From a checkpoint of a small mixture-of-experts model trained on Wikipedia.
Training: a variant of Muon for the experts, 412M tokens, 6293 steps.
Below are experts of layer 5 (counted from 0) of a mixture-of-experts language model. Rows are named router (the router's row for the expert) and show model dimensions 0-127. Each number is 128 + 24 x the weight over its row's rms, rounded and kept within 0 to 255.
After each expert's rows: "gets" lists some tokens that make up at least twice as much of what it gets as of all text. This comes from a sample of Wikipedia text that the model never trained on. Tokens count by the router's weight.

# expert 37
router [122 144 145 101 160 144 133 130 104 152  72  90 154 129 136 158 131 134 108 143 114 143 138 109 151 137  96 120 149 152 148 155 114 155 120  99 148 113 149 180 108  80 107 110 178 128 134 138 135 130 116 107 141 150 124 155 204 133 122 129 137 100 118 126 134 152 140 112  86 138 150 136 108 170 104 169 120 143 110 108 107 140 173 115 136 115 140 112 143 149 109 145 159 108 117  84 126 192 131 148 160 131 160  78 127  90 112 130 146 149 101 150 155  87 142 118 172 112 143 144 110 135 143  95 125 121 153 112]
gets: "0", ":", " the", "5", "1", "2"

# expert 48
router [ 92 128 137  91 105 139 153 119  98 160 104 107 152 119 124 167 146 157  89 125 136 120 163  75 123 100  89 124 136 167 116 158 166 132  93 112 117 126 123 158 130  94 142  99 157 135 138 113 140 135  98 106 159 135 113 123 132 155 108 147 156 102 110 159 139 153 182 122 111 111 143 106 136 120 150 142  87 130  72 126  96  93 143 123 130 104 171 113 151 132 130 150 148  86 116 117 118 152 144 166 134 125 143 106 157 127 124 114 145 185 108 131 161 127 181 120 144 108 127 129 114 152  91 107 125 106 182 146]
gets: " of", " in", " on", " by", " for", " to"

# expert 13
router [116 131 135 104 107 122 110 110 130 153 130  89 120  98 149 169 133 145 100  91 134  90 156 122 125 105 117  55 123 126 155 117 118 135 124 111 160 127 112 160  96 126 141 124 143 108 168 141 109 109 108 137 134 153 115 149 165 159 131 171 143 101 109 140 156 157 115  85  95 121 105  70  89 129 138 144 150 169 156 135 105  99 161  96 153 147 152  80 157 121  93 148 178 101 109 131 131 130 132 132 170 113 129 122 147 108 110 102  97 171 133 139 162 101 134 119 152 124 115 168 100 118 146 144 123 125 153 125]
gets: ".", " and", ",", "al", "o", "y"

# expert 41
router [104 124 148 103 158 147 131 133 127 132 112 111 121 130 159 149 120 161 122 108  99 112 149 112 114 106 111  94 117 176 142 153 107 130 113 121  97 104 148 164 117 110 131 131 135 106 154 130 111 143  59 128 136 155  97 142 182 136 123 125 148 112 100 160 119 116 134  93 105 164 149 133  77 150 137 103  80 172 104 134 122 115 122  83 183 121 147 126 166 120 121 165 137 135  67  94 141 144 116 117 164 146 141  84 116 114 107 105 128 169 119 143 133  97 162  95 126 114 134 155 100 151 110 123 127  90 154 131]
gets: " D", " H", " B", " K", " G", " E"

# expert 31
router [138 128 112 119 175 163 137  91 127 138 116  86 132 117 128 153 135 158 114 121 120 101 145 128 114 143 130  94 130 166 129 170 129 154  97 103 138  88 136 147 139  83 152 117 181 100 136 166 106 168  97  91 128 147 118 154 154 165 131 159 117 120 119 151 135 136 154 127 127 156 133 126 105 135 135 166 132 125 119 109 119 124 162 113 144 140 140  68 155  89 146 156 132 138 117  96 152 150 163 130 156 133 135 123 150 138 142 127 149 147  80 172 131 106 132 124 181 111 160 177 102 132 114  87 126  89 144  80]
gets: " S", " N", " M", " P", " T", " s"

# expert 58
router [100 112 119 125 131 119 160 104 119 163  92 103 187 133 137 140 144 144 118 138 126 138 138  91  97 133  86  95 117 154 126 153 131 152  98 106 117 117 142 140  94 102 158  94 170  95 142 193  98 139 109 136 147 145  98 148 159 134 170 145 136 132  94 174 138 139 145 127  95 130 101 153 107 140 154 109 127 161 112 116 142 106 177 101 141 116 158 106 129 111 132 129 162 103 135 103 122 170 142 161 167 152 132  98 118 130 107 118 107 145 116 168 159  86 156 145 154 137 138 135 109 167  90 113 133 137 158 113]
gets: " |", "|", ":", ";", " (", "\""

# expert 14
router [102 104 143  91 153 132 150  72 107 134 155 127 148 109 141 165 131 162  91 111 134 139 143  78 110 120 124  98 189 174 131 145 172 173  77  83 141 109 180 142 121  96 112  95 133 101 176 138 118 156  90 124 123 170  83 122 158 136 143 125 131 117 149 148 150 140 163 130 134 135  96  94 150 158 139 147 131 166 120 116 115 120 137  92 135 158 159 109 158 134 109 139 131  95 119 132 117 158 142 136 153 124 131 129 142 110 122 106 113 135 109 157 154  96 154 130 125  98 104 133 115 133 142  98 137 118 131 119]
gets: "-", "\n", ",", " |", "|", ":"

# expert 24
router [117  99 151  91 113 170 145 125 109 140 118  99 179 126 123 158 140 132  77 109 137 113 142  98 117 130 114  97 177 193 131 150 131 142 107 118 113  88 137 142  74 115 142 138 161 107 143 137 132 152  92 103 143 167 124 153 163 154 141 158 130 109 102 159 138 159 134 110 116 120 115 101 128 156 144 105 135 115 102 115  85 146 154 122 164 152 144  92 149  96 122 137 124 129 126  94 155 137 143 195 176 148 139 120 134 115 116 106 125 158 114 135 136 116 142 105 149 118 152 140  92 181 109 110 120 124 147 107]
gets: "\n", ".", "|", "-", ").", "\"."

# expert 40
router [104  84 136 140 102 170 120  69 125 132 133 128 136 129 162 141 174 136 134 100 141 106 142  85 137 137 126  88 150 160 121 150 160 155 150  96 114  96 168 177  91 101 145 110 123 107 136 110 136 148 111  91 139 171 107 143 132  87 147 147 122 116 106 156 135 168 133  98 142 152 168 129 116 109 123 134 136 147  98  96 129 104 159 101 132 133 115 150 116 151 128 170 152 112 129  88 122 157 161 124 157 148 168  99 128 108  72  75 115 151 102 150 134 130 150 142 156 125 134 120 117 116 106 127 139 106 158 117]
gets: " ", "v", "im", "0", "u", "g"

# expert 2
router [124  97 120 138 168 114 146 116  92 160 117 109 141 133 131 136 171 171 133  95 150  82 161 119 103  92  87 130 159 161 147 158 209 123 127 114 104 104 109 148 114 113 137 117 129 138 150 116 112 125 119 105 187 191 139 125 126 114 124 105 129  89 117 127 149 139 139 124 149 124 126 146  91 113 119 158 109 151 110 121  88 117 161 110 162 111 140 119 120 100 128 159 147 105 125 128 167 135 160 163 137 134 136 103 140  87 147  96 150 140 106 126 162 116 127  74 163 124 157 151 136 129 118 108 109 116 143  95]
gets: " ", " h", "ed", "ing", " d", " l"

# expert 36
router [129 110 128 115 126 165 144 120  92 137  93  85 172 144 139 161 126 163 107 130 115 136 115 140 130  91  95 127 138 155 127 129 145 149  85 124 154  77 128 118  83 147 139 135 177  90 138 172 130 129 143 109 169 164 123 149 144 116 115 135 136 102 123 152 175 142 154 101  81 120 121 141 105 156 133 147 109 123 117  83  98 121 172 111 147 105 165 100 157  99 104 133 151 114 101 109 132 164 151 151 142 127 135  79 145 135 146 117 138 123 119 165 129 102 126 109 145  93 184 121 119 137 115 156 105 123 158  91]
gets: ")", " |", ".", "\"", "===", ";"

# expert 25
router [ 74 128 160 129 125 164 151 115 113 125  79  91 179 107 153 130 136 138 105 124 153 131 138  96 125 138 124 119 111 146 160 135 103 122 100  73 130 111 133 129  68  99 156 114 155 104 149 142 147 155  81 132 130 122 145 155 116 166 180 143 126 132 123 143 168 118 132 112  74 117 181 115  92 139 112  92 143 147 130 108 153 113 154  89 123 148 175  97 134 131 125 149 177 100 101 133 109 159 154 148 127 135 145  99 140 114 137 123 120 144 131 110 149 109 140 128 153 121 141 108  87 127 111 119 103 110 153  96]
gets: " the", "ian", "th", "an", "-", " ("

# expert 62
router [ 98  84 146 105 116 138 119 113 124 142 114 113 143 101 156 182 180 133  94 110 135 133 138  81 107 101  84  91 143 167 158 158 117 124 108 100 102 116 122 147 109  72 128 107 150 128 138 125 152 128 104 111 141 145  85 148 148 146 159 137 165 125 119 150 130 185 148 116 103 148 116 126 104 146 120 164 165 158 109 130 105 128 156 107 121 145 142 117 188 146 128 152 133 113 110 123 136 148 128 150 141 113 143 101 148 105 105 130 142 177  80 157 174 128 169 126 142 123 157 151 122 146 117  88 118 125 139 123]
gets: " the", " a", " The", " with", " by", " of"

# expert 44
router [137  84 149 128 160 141 190 118 104 139 114 129 139 130 150 106 141 180 111 130 122 119 143 120 126 121 103 140 136 155 143 143 189 132 112 111 122 130 194 132  94 106 124 130 138 120 128 173 126 155 128 100 186 145  92 155 115 116 144 147 155 101 102 156 134 182 152 135 100 147 143 140  95 145 118 152 117 133 113  79  95 113 128 135 153 163 134 119 143  93 111 131 125 107 115 109 118 119 115 150 128 136 138 110 117  70 120 125 104 128  91 174 143  81 126 131 152 108 130 135 104 171 105 102 109 118 153  85]
gets: "1", "2", "9", " m", " H", " M"

# expert 43
router [ 88 117 119 100 143 117 126 138 113 161 107 107 125 124 146 186 129 156 108 142 112 137 141 116 117 101 103 111 124 150 135 154 127 133 108  92 110 115 123 215  94 100 137 132 167 131 144 145 127 120  95 132 137 156 121 155 161 178 133 151 171 128 135 144 130 165 130 116 101 147 119 102 128 161 150 162 118 147  99 117  82 112 153 115 119 153 152  87 159 152 142 164 161 132 115 110 121 170 146 148 160 144 122  97 132 136 116 134 150 174 111 164 162  94 161 128 143 125 156 155  89 136 120 100 130 105 162 129]
gets: ",", " the", " of", " in", ":", " |"

# expert 4
router [ 84 119 114 106 121 122 126 107 102 142  97  98 142 157 155 128 128 113  98 115 143 124 134 117 135 142 133 101 129 136 169 101 113 107 120 132 135  88 119 136  90 104 172 102 146 118 116 191  83 103  99 115 139 152 131 144 144 153 140 151 123 140 130 139 131 159 130  82 108 131  90  90  93 150 149 164 158 156 134 125 122 141 158  77 126 140 160 111 153 121 151 156 147 107  89 104 133 179 137 155 146 124 118  79 166 115 116 145 141 162 101 168 156  93 156 124 146 119 150 187 122 156 148 120 118 129 117 113]
gets: " in", " of", " |", ",", " for", ":"

# expert 5
router [ 87 131 123 116 117 153 125  98  93 138  83  91 134 125 135 203 151 149 104 110 141 113 147 112 125 118  86 102 125 174 138 161 107 137 103 105 119 107 141 203 117 112 155 138 152 142 142 155 104 137  91 110 144 135 123 167 135 169 122 135 166 123 101 126 163 144 149 104 123 124 115 122 102 156 167 136 128 148 101  80  95 114 136  99 145 114 137  78 164 135 129 156 179 121 114  79 140 144 152 157 131 146 120  92 118 103 144 121 137 151 123 149 131 116 148 123 157 125 142 155 147 130 103 124 116 122 147 103]
gets: " (", " ", " \"", ",", "(", "\""

# expert 47
router [130  87 191 115 153 140 154 108 122 149 108  98 157 122 143 152 136 180 108 104 153 134 132 127 128  85  84 144 153 137 119 127 126 126 102 121 134 100 159 164 100 109 151 134 158  92 129 142 134 145 144 104 138 143 114 153 138 141 137 171 137  97 128 134 140 149 148 126 113 153  81 102  66 155 155 172 164 173  68 124 121 112 142 121 130 131 127 128 110  81 145 153 119 147  98 133 151 132 145 110 170 103 137 111 167 129 140 168 114 124 108 124 120 137 150 118 151 101 174 152  91 139 126 143  95 134 136 117]
gets: "al", "er", "or", "el", "ation", "ion"

# expert 6
router [ 80 108 141 107 111 137 157  98 142 181 105 119 187 114 170 136 160 156 113 133 118 122 118 118 133 111  99 129 137 129 138 140 167 121 108 116 154 121 151 148 110  96 170 110 146  96 140 167 122 136 116  77 169 154  83 135 151 101 136 138 139  90  96 154 132 172 143 121 117 146 156 105 145 123 135 150 174 131 121 112 124  96 113 138 152 160 129 153 119 119 113 135 120 106 130 114 121 159 164 147 141 137 136 132 135  89 147 124  93 128  81 125 136  83 155 126 176  88 121 112 120 155  91 123 111 143 172  97]
gets: " to", "1", "ic", "s", "r", "ig"

# expert 53
router [130 112 149  97 131 150 163 117 118 120 112  72 134 144 161 192 137 151 100 129 113 119 203  94 126 134  94  95 136 157 132 133 113 123 104  94 134  81 152 153 109 113 138  71 156 119 146 126 127 175  95  87 153 137 123 157 138 146 119 135 128 127 141 171 151 117 138 100 113 143 150 141 114 141 111 115 139 139 133 120 124 124 135 116 166 131 152  87 156 124 140 142 148 108 104 106 124 168 136 143 136 150 121  95 137 122 109 116 138 136  93 121 174  97 143  91 145 107 143 180 120 123 110  86  95 101 131 100]
gets: " G", " L", " B", " K", " C", " P"

# expert 63
router [121 140 148 122 147 142 166  70  89 143 122 126 132 161 153 166 133 154 121  84 127 132 157 133 102 133 134 143 159 154 125 156 134 142 120 117 122 121 190 139  87  76 169 119 153 124 145 130 119 134 109 106 123 130  87 163 137 137 169 174 121 119  98 127 129 142 141 108 125 138 155 110 113 106 151 130  97 127  89 114  97 120 165 109 125 173 123  70 142 101 115 141 149 112 125 106 146 129 114 141 149 115 152 128 151 133 135 140 115 164 102 123 116 124 137 142 152  82 153 115  98 158  78 133  85 116 187 111]
gets: "as", "t", "is", "2", "a", "op"

# expert 21
router [117 112 150 127 134 125 178 104 125 153 128 105 147  91 127 201 196 133 100 115 149 101 171  76  94 121  80 117 143 189 128 135 149 117 116 112 143  99 141 137 149 128 117  99 156 141 154 146 136 102 133 115 138 141 101 155 147 152 120 153 145 132 130 144 146 134 181 128 135 149 153 128  94 159 115 137 158 147  93 106 111 141 138 124 160 133 140 120 134 107 118 133 145 117 123 115 177 139 124 144 138 102 128  81 134  94 102  80 131 157 107 148 172 125 129 102 138 132 123 163 108 109 128  92 129 104 114  95]
gets: " F", " S", " The", " H", " R", " He"

# expert 35
router [121 133 150 144 125 189 165  96 137 163  81 138 185 135 138 144 132 152  88 142 143 117 155 123 109 146 130 111 135 159 137 149 110  86 128 110 149  95 151 168 114 109 147 105 132 121 149 162 143 125 103  94 147 133 119 142 167 121 161 177 151 114  95 129 112 130 175 120 119 129 145 122 105 135  78 113 165 120 119 127 110 123 141 110 144 143 130 134 133 123 135 154 141 119 132  95 150 152 178 180 172 115 136  86 152 133 103 137 141 139  78 146 118  97 130 110 184 109 136 121 121 140 134 130 110  70 125 121]
gets: "1", "2", "\n", "3", "4", "C"

# expert 60
router [ 84 128 156  75 126 126 120 136 102 128 114 111 148 131 130 161 149 145  85 110 113 121 134 108 135 110  85 110 129 150 139 122 170 135 109 146 116 136 111 146 109 125 154 117 137  89 156 134  88 116  99 148 133 133 100 170 122 121 151 175 137  98 103 171 163 157 136  94  76 147 134  94 128 143 181 130 121 151 124 108 106 125 129 137 162 151 174 162 125 145  99 175 126 113  96 127 138 167 128 127 119 150 132 105 151 104 126  84  98 142 129 124 136 128 132 119 132 103 156 120 100 124  89 145 123 117 209 112]
gets: "ing", "s", "es", "ation", "el", "ated"

# expert 19
router [104 107 150  72 121 145 153 161 126 138 102  80 132 130 144 136 152 162 108 117 140 112 122 103 153 100  98 141 137 135 153 122 128 115 130 122 130 105 150 153  77 108 166 149 130  76 154 150  66 149 104 131 110 142 131 131 121 143 138 120 110 134 123 159 161 116 142 129  82 191 126 147 142 130 105 148 121 152 129 108 131 111 156 122 169 146 122  91 164  97  95 156 121 120 122  99 133 141 144 145 155 136 132 103 144 115 112 138 148 155 123 152 145  88 150  94 152 136 195 121 132 141 133 130  97  67 162 111]
gets: "ot", "in", "s", "'", "d", "t"

# expert 28
router [ 82 110 168 109 153 164 119 129 118 138 109 119 124 121 120 150 135 138 114 118 144  89 155  95 127 119 121  71 142 148 205 169 118 137 119  95 131 114 156 148 106 127 132 104 115 100 168 165 125 145 105 132 128 138 108 143 180 160 123 135 118 138 144 134 136 149 167  75  87 150 121 121 136 107  96 130 136 116 128  93 125 133 148 119 153 130 140 106 134 140 141 148 141 110 102  97 125 139 138 133 160 157 135 117 144 130  51  65 154 202 112 123 140  97 126 133 158 120 112 126 118 112 141 126 116 138 136 131]
gets: "'", "0", "–", "ak", "ad", "art"

# expert 49
router [141  88 160 130 183 120 156 115  90 147 126  88 124 133 128 166 153 141 135  69 104 120 142 130 124 111  98 117 205 159 139 159 139 146 134 104 153 113 155 128 138 110 132 127 153 135 150 139 136 151 115 130 153 151 110 144 169 152 109 117 159 125 110 144 145 144 171 101 106  99  93 135 138 138 127 169  81 166  79 114 108 146 152 102 121 142 129 116 159  94 145 137 148 106 101 142 131 149 149 132 128 143 140 108 142 108 137  81 126 153 106  88 144 148 135  92 124 100 164 175 129 145 129 131  85 131 140 133]
gets: "|", "-", "–", "le", "ro", "O"

# expert 27
router [ 96 120 149 112 122 139 141 130 103 168 136 119 158 133 118 185 114 133 117 116 123  65 155 117 115 105 108  99 140 144 137 154 123 112 115 120 135  88 135 146 130 122 145 131 112 108 133 160 108 156  88 151 165 112 133 116 131 115 110 125 125  65 100 159 156 145 163 104  85 158 116 115 138 110 128 144 110 119 132 120  88 107 178 111 162 146 143  98 139 104 120 149 133 101  86 133 156 169 143 140 163 138 121 127 145 135 100  76 132 189  86 158 150  88 143 117 125 125 137 151 112 152 162  89 122 132 137  93]
gets: " was", " t", " is", " were", " had", " are"

# expert 54
router [103 106 120  94 138 131 133 142 108 154 131 116 157 139 119 164 178 137 105 118 143 110 149 121 131 122  50 116 130 137 143 165 120 153  89  89 122 110 145 135  91 120 121 125 147 112 185 140 143 141  83 103 155 147 101 144 115 131 148 135 142 133 129 147 189 141 179 128 124 128 107 140 102 115 124 115  99 159 112 101 103 104 140  91 125  99 144  65 129 127 133 142 168 110 114 116 161 123 155 149 155 143 142 131 151 132  68  77  99 125 122 154 145 107 145 113 132 103 150 107 129 160 147 108 134 117 162 118]
gets: ",", " that", " his", " (", " who", " her"

# expert 52
router [139  93 141 112 166 146 135 136  87 136  85  94 129 132 107 151 165 161 125 104 112 136 152 127 102 121 140 122 151 160 148 113 107  99  91 142 128 129 134 136 103 123 124 121 143  98 163 153  93 118 108 114 157 129 116 142 177 148 110 127 131 113 130 153 179 140 157 108 132 145 136 108  82 121 145 169 116 170  93 126  85 133 135 114 116  79 181 125 160  66 117 153 134 114  85 131 165 147 140 164 152 138 121 100 149 118  92 110 138 118 131 160 138 120 126 103 144 135 195 137 123 136 130 131 108 132 174 116]
gets: "s", "ing", "i", "th", "ment", "ation"

# expert 18
router [138  82 148 106 157 159 164 157 110 145 107 110 145 139 153 159 142 126  78 119 129 129 153 119 103 121 123 113 171 159 163 143 133 118  68 130 168  98 135 137 129 119 142 142 144 126 124 148 144 127 113 103 141 152 100 127 165 136 146 150 132 107 116 135 131 148 143  86 108 110 107  98 119 160 122 118 155 146 118  99  70 116 174 113 162 116 163 151 169  89 124 142 110 142 118 123 155 132 158 139 162  84 156 108 131 119 115 106 163 127 107 155 112 112 143 115 174 117 172 172 113 150 140  92  83 123 124 109]
gets: "\n", "==", "===", "|", " \"", "="

# expert 15
router [ 89 127 135 148 164 162 143  93  92 132 129  99 136 116 156 133 126 141 102 103 145 125 126  96  95  87 128 136 148 149 165 141 144 136 122 108 144  70 122 155  73 129 154  84 168 116 148 154 104 134  67 106 132 167 117 137 121 136 133 129 102  96 110 148 132 155 151 106 131 111 116 108 125 144 142 177 123 135 134  76 131 117 178 105 147 144 132 130 151 108 116 147 136  89 123  83 122 152 161 103 155 111 139 110 132  88 125 116 114 172  96 152 140 119 114 127 139 105 138 119  89 147 109  87 133  87 144 109]
gets: " ", " c", " D", " n", " d", " p"

# expert 29
router [107 108 146 111 110 148 133 137  98 149 131 102 158 146 128 139 163 130  73 107 154 104 149  89 124 124  94 115 120 185 161 165 152 122 120 113  98  81 120 159 143  94 134 111 158 139 169 140 127 166 107  99 157 131 116 155 154 119 120 133 143 103  98 141 152 166 165 124 129 143 141 140 111 117 127 140 168 136 106 133  67 150 154 102 149 157 123  97 155 121 115 169 177 103 122 137 140 127 111 151 143 122 144  99 120  83 114 104 114 177  97 131 164 119 141 113 118 114 117 155 118 158 137 112 109  85 109 105]
gets: " a", "1", " an", " the", "2", "3"

# expert 20
router [136 126 136 128 164 167 134 141 100 160  97  95 123 105 113 176 124 172 123 124  95 112 142 132 122 119 119 116 157 138 115 141 167 123  98 110 129 108 122 166 131 143 150 138 165 101 148 173 101 150  43 120 148 154 101 140 144 147 124 132 155 103  94 144 127 150 139  80 107 157 155 169 143 174  97 127 107 138  89 113 107 136 136 126 139  99 112 110 135 128 123 126 160 100 131 145 149 110 118 116 139 114 126 120 174 146 109  72 115 149 104 115 154 123 152 100 131 101 159 143  97 136 121  85 108  89 152 112]
gets: " c", " C", " M", "ic", " m", "all"

# expert 55
router [110 118 153 111 132 150 148 103 136 164 101  88 184 140 137 157 147 117  83 122 165 105 137 117 121 115 119  96 125 173 141 131 128 152  86  92 133 116 145 135  80 122 139 104 135  77 123 137 135 158 106  77 158 141 118 150 149 147 147 167 132 103  98 122 184 133 126  93  76 132 112 143 106 152 127 131 120 121 114 112  91 125 138 114 162 145 170  83 128  87 147 140 146 108 132  71 129 140 135 176 152  80 124 113 131 131 138 114 127 137 121 162 142 120 137 109 123 110 127 140  90 133 126  98 128 116 122  87]
gets: "\n", "==", "===", " |", ")", " =="

# expert 57
router [110 154 133 105 123 131 132 131 129 118  55  94 151 113 141 175 130 148 106 116  92 113 129  92 123 151 115 135 115 128 149 157 114  95  59  89 113  94 116 149 107 111 137 132 190 127 143 134 107 119 109 107 118 148 110 131 157 161 154 142 164 123  92 141 132 126 132  91  89 125 108  98 117 183 152 148 173 143 121 126 135 110 145 122 140 109 144 108 139 127 119 140 138  83 117  95 157 135 151 179 134 114 149  93 149 114 143 117 158 175  98 132 173 117 147 136 145 124 139 141 126 113  94 131  87 119 151 120]
gets: " |", "==", ";", " =", ":", " =="

# expert 45
router [101 116 160 132 133 127 128 135 117 124 109 125 141 120 146 114 171 144 116  88 144 138 165 106 136 116  99 107 123 156 140 143 176  91 119 116 142 101 116 176 114 112 182 117 112 118 164  99  61 116 120  95 158 165 128 157 121 129 169 146 158 131 112 133 151 130 131 124  98 200 151 125 136 127 132 134 147 157 120 123 114  99 160 136 158 137 161 100 126 136 123 152 132 117 135  80 127 124 148 138 164 144 119 115 179  76 129 122 135 151 135 113 136  86 115 145 161 107 168 152 146 131 121 148 105 125 188 119]
gets: "ed", "od", "c", "us", "is", "s"

# expert 17
router [ 96 123 128  94 100 128 128 134  93 161 110  95 163 125 158 144 144 172  96  93 128 131 140  94 138 111  96 131 178 152 116 165 152 147 143 129 151 123 151 169 105 123 150 135 172  96 132 127 132 157 114 116 146 126 133 141 113 121 172 152 128 114  92 157 150 145 139 137 125 173 129 129  85 118 120 147 111 126 101 116 126  73 141 107 139 120 137 107 123 100 141 167 148  78 144 139 155 141 143 139 138  93 166 124 119 138 153  96  87 134 115 125 158 133 137 117 148  99 211 110 130 140 102 143 118 106 170  99]
gets: "on", "y", "ers", "er", "ion", "or"

# expert 12
router [114 136 116 141 152 159 171 107 133 129  68 124 150 131 146 168 142 127 109 124 114 101 143 139 142 142 108 134 166 158 128 122 103  84 129 131 143  79 141 153 107 110 168 108 172 135 109 143 135 112 105  94 114 161 111 138 145 130 142 148 164 105 115 138 136 159 153  97 142 128 126 101 113 155 115 157 158 162 104 107  70 140 124 118 143 138 132 148 139 147 164 170 149 108 136 104 147 113 149 178 142  99 162  94 127 107 113 139 111 125  69 101 115 133 164 111 139 114 152 125 128 157 108 134  88  63 122 123]
gets: "ol", "-", "C", " c", ":", " C"

# expert 61
router [127 113 136 141 121 137 142 108 130 140 114 103 126 149 159 160 165 139 103  92 146 132 165  91 125 139 132  98 162 162 125 151 116 142 118 122 120 112 150 151 150 120 127 114 160 134 142 139 123 135 118 115 135 190 120 151 165 146 126 149 173 108 135 137 135 182 168  94  80 150 102 108 113 121 129 154 169 187 108 132  89 130 147  92 165 112 133  70 160 136 143 158 157 136 114 125 130 166 119 137 149 102 102  98 146 101 128 140 137 146 102 120 133 134 142  80 119 109 116 198 108 123 107 150 116  95 143 127]
gets: "A", ".", "I", " A", " In", "In"

# expert 8
router [ 71 124 159 110 105 128 171 127 106 157 110 121 157 104 141 143 139 155 112  99 111  93 129 105 136 100  97 129 128 139 140 152 157 130 105 122 128 102 144 170 107  90 138 103 143 130 169 125 101 134 141 115 138 123 129 144 143 128 106 137 149  88 120 161 137 180 153 119 128 108 114 116 134 144 160 172 134 125 132  94  86 104 153 120 128 130 184 105 137 105 101 149 145 103  92 131 165 135 155 210 121 116 157 117 165 124 118 112 135 146  90 153 165 103 151 115 147 119 161 138 134 153 112  85 124 114 155  96]
gets: " was", " is", " were", " in", " as", "ed"

# expert 32
router [107 151 154 108 140 151 135 144  74 143 112 104 121 128 137 159 127 140 111 101 139 118 125 130  96 109 135 102 139 127 123 163 148 158  99 127 148 114 151 140 111  75 161 103 126 135 203 111 120 145  84 138 139 123  88 120 166 110 159 175 114 134 122 182 142 149 157  93 119 116 132  95 133 109 131 152  91 130 110 137 131 113 154 137 148 127 139 120 134 147 112 129 173 113  85 102 170 140 167 141 142 109 148 126 153 142 118  74 105 165 103 119 130 114 150 123 149  88 139 117 152 147 115 124 116 124 201 119]
gets: "ing", "s", "e", "ed", "es", "er"

# expert 23
router [130  98 132  94 164 126 123 125  65 144 128 130 149  96 181 141 140 127 111 100 125 123 128 128 128 145 128 102 162 133 157 141 157 130 125 108 141 119 119 122 108 110 162 116 135 115 141 126  80 128  71 116 149 133 112 160 149 176 157 166 110 134 128 175 175 157 127  95 130 171  95 115 101 142 125 162 137 157 125 120 130  86 164 111 148 131 163  93 166 129 103 136 150  90 104 138 126 160 106 126 135 101 122 109 179  85 131  99  97 140 115 123 170  85 132 127 146 122 155 155 133 121 133 140 107 125 150  95]
gets: "o", "a", "an", "ia", "e", "en"

# expert 34
router [100  90 129  98 112 171 184 101 129 198 101 126 178 123 168 120 157 183 124 124 155 113 140 130 117 122 112 144 136 147 158 143 169 141 135 108 168 120 140 137  79 103 136 105 136  94 152 152 138 157 112 118 157 153 124 132 138 114 149 130 142 129 103 172 156 146 125 123 121 136 125 134  75 131 128 121 142 146 139 109 140  76 152 131 121 148 136 118 126  67 148 120 145  97 129 118 134 141 175 149 153 150 137  89 114 101 127 132  91 126 105 125 154  80 125 125 168 117 137 118  91 147 105 115 110 125 139 110]
gets: " ", "9", "2", "1", "or", "f"

# expert 59
router [ 99  97 154 116 116 120 139 125  68 152 134 104 181 109 160 156 178 176 105 113  85  73 140  98 135 110  91 119 120 145 142 144 125 139 103 103 127 102 127 147 116 120 140 157 163 125 151 160 132 113  87  91 145 157  92 132 148 164 125 141 169  96 126 145 158 164 155 126 122 151 103 114 123 120 139 141 120 142 130 127  71 113 155 122 123 152 152  80 176 144 132 147 153  93 112 131 137 137 120 158 128 154 136 101 154 110  81 109 130 140 113 154 156 100 154 103 151 118 141 139 112 144 144 122 124 121 148 115]
gets: ",", " and", " to", " or", " that", " also"

# expert 30
router [130 123 149 104 110 163 155 136  82 143 110 118 154 137 138 160 149 140  89 117 132 116 141  87 137 134 115 119 128 182 141 191 159 129 118 111 100 105 145 184  96  83 131 116 162 133 180 144 137 162 111  96 138 130 122 157 158 118 123 138 135  87  92 152 138 141 149 114  90 156 154 130 101 144 108 140 124 128 101 126  97 110 135  99 137 128 146  93 135 113 115 160 173 107 128 103 142 176 129 148 134 122 158  97 158  91 109 109 137 148  96 142 160 114 152 124 144  90 136 150  98 130 114 130 117  81 151 116]
gets: "1", "2", "0", "3", "4", "5"

# expert 51
router [ 85 103 143 106 126 146 190 112 104 141 109 129 149  90 166 143 129 154 106  94 145 112 130 121  95 109 110 126 158 148 134 161 169 135 123 131 120 133 146 137 120 101 137 109 124 118 163 152 113 124 132  91 152 173 113 137 138  96 158 123 164  81  70 204 134 165 144 106 108 144 144 128  87 136 109 106 159 120 123  86 132 108 111 149 153 158 118 130 164 147 116 146 123 112 134 111 136 142 146 165 131 118 158 101 120 114  92 106 119 162  99 130 148 116 170 141 147 100 114 123 112 142 137 163 138 110 147  90]
gets: "2", "1", "b", "p", "3", "c"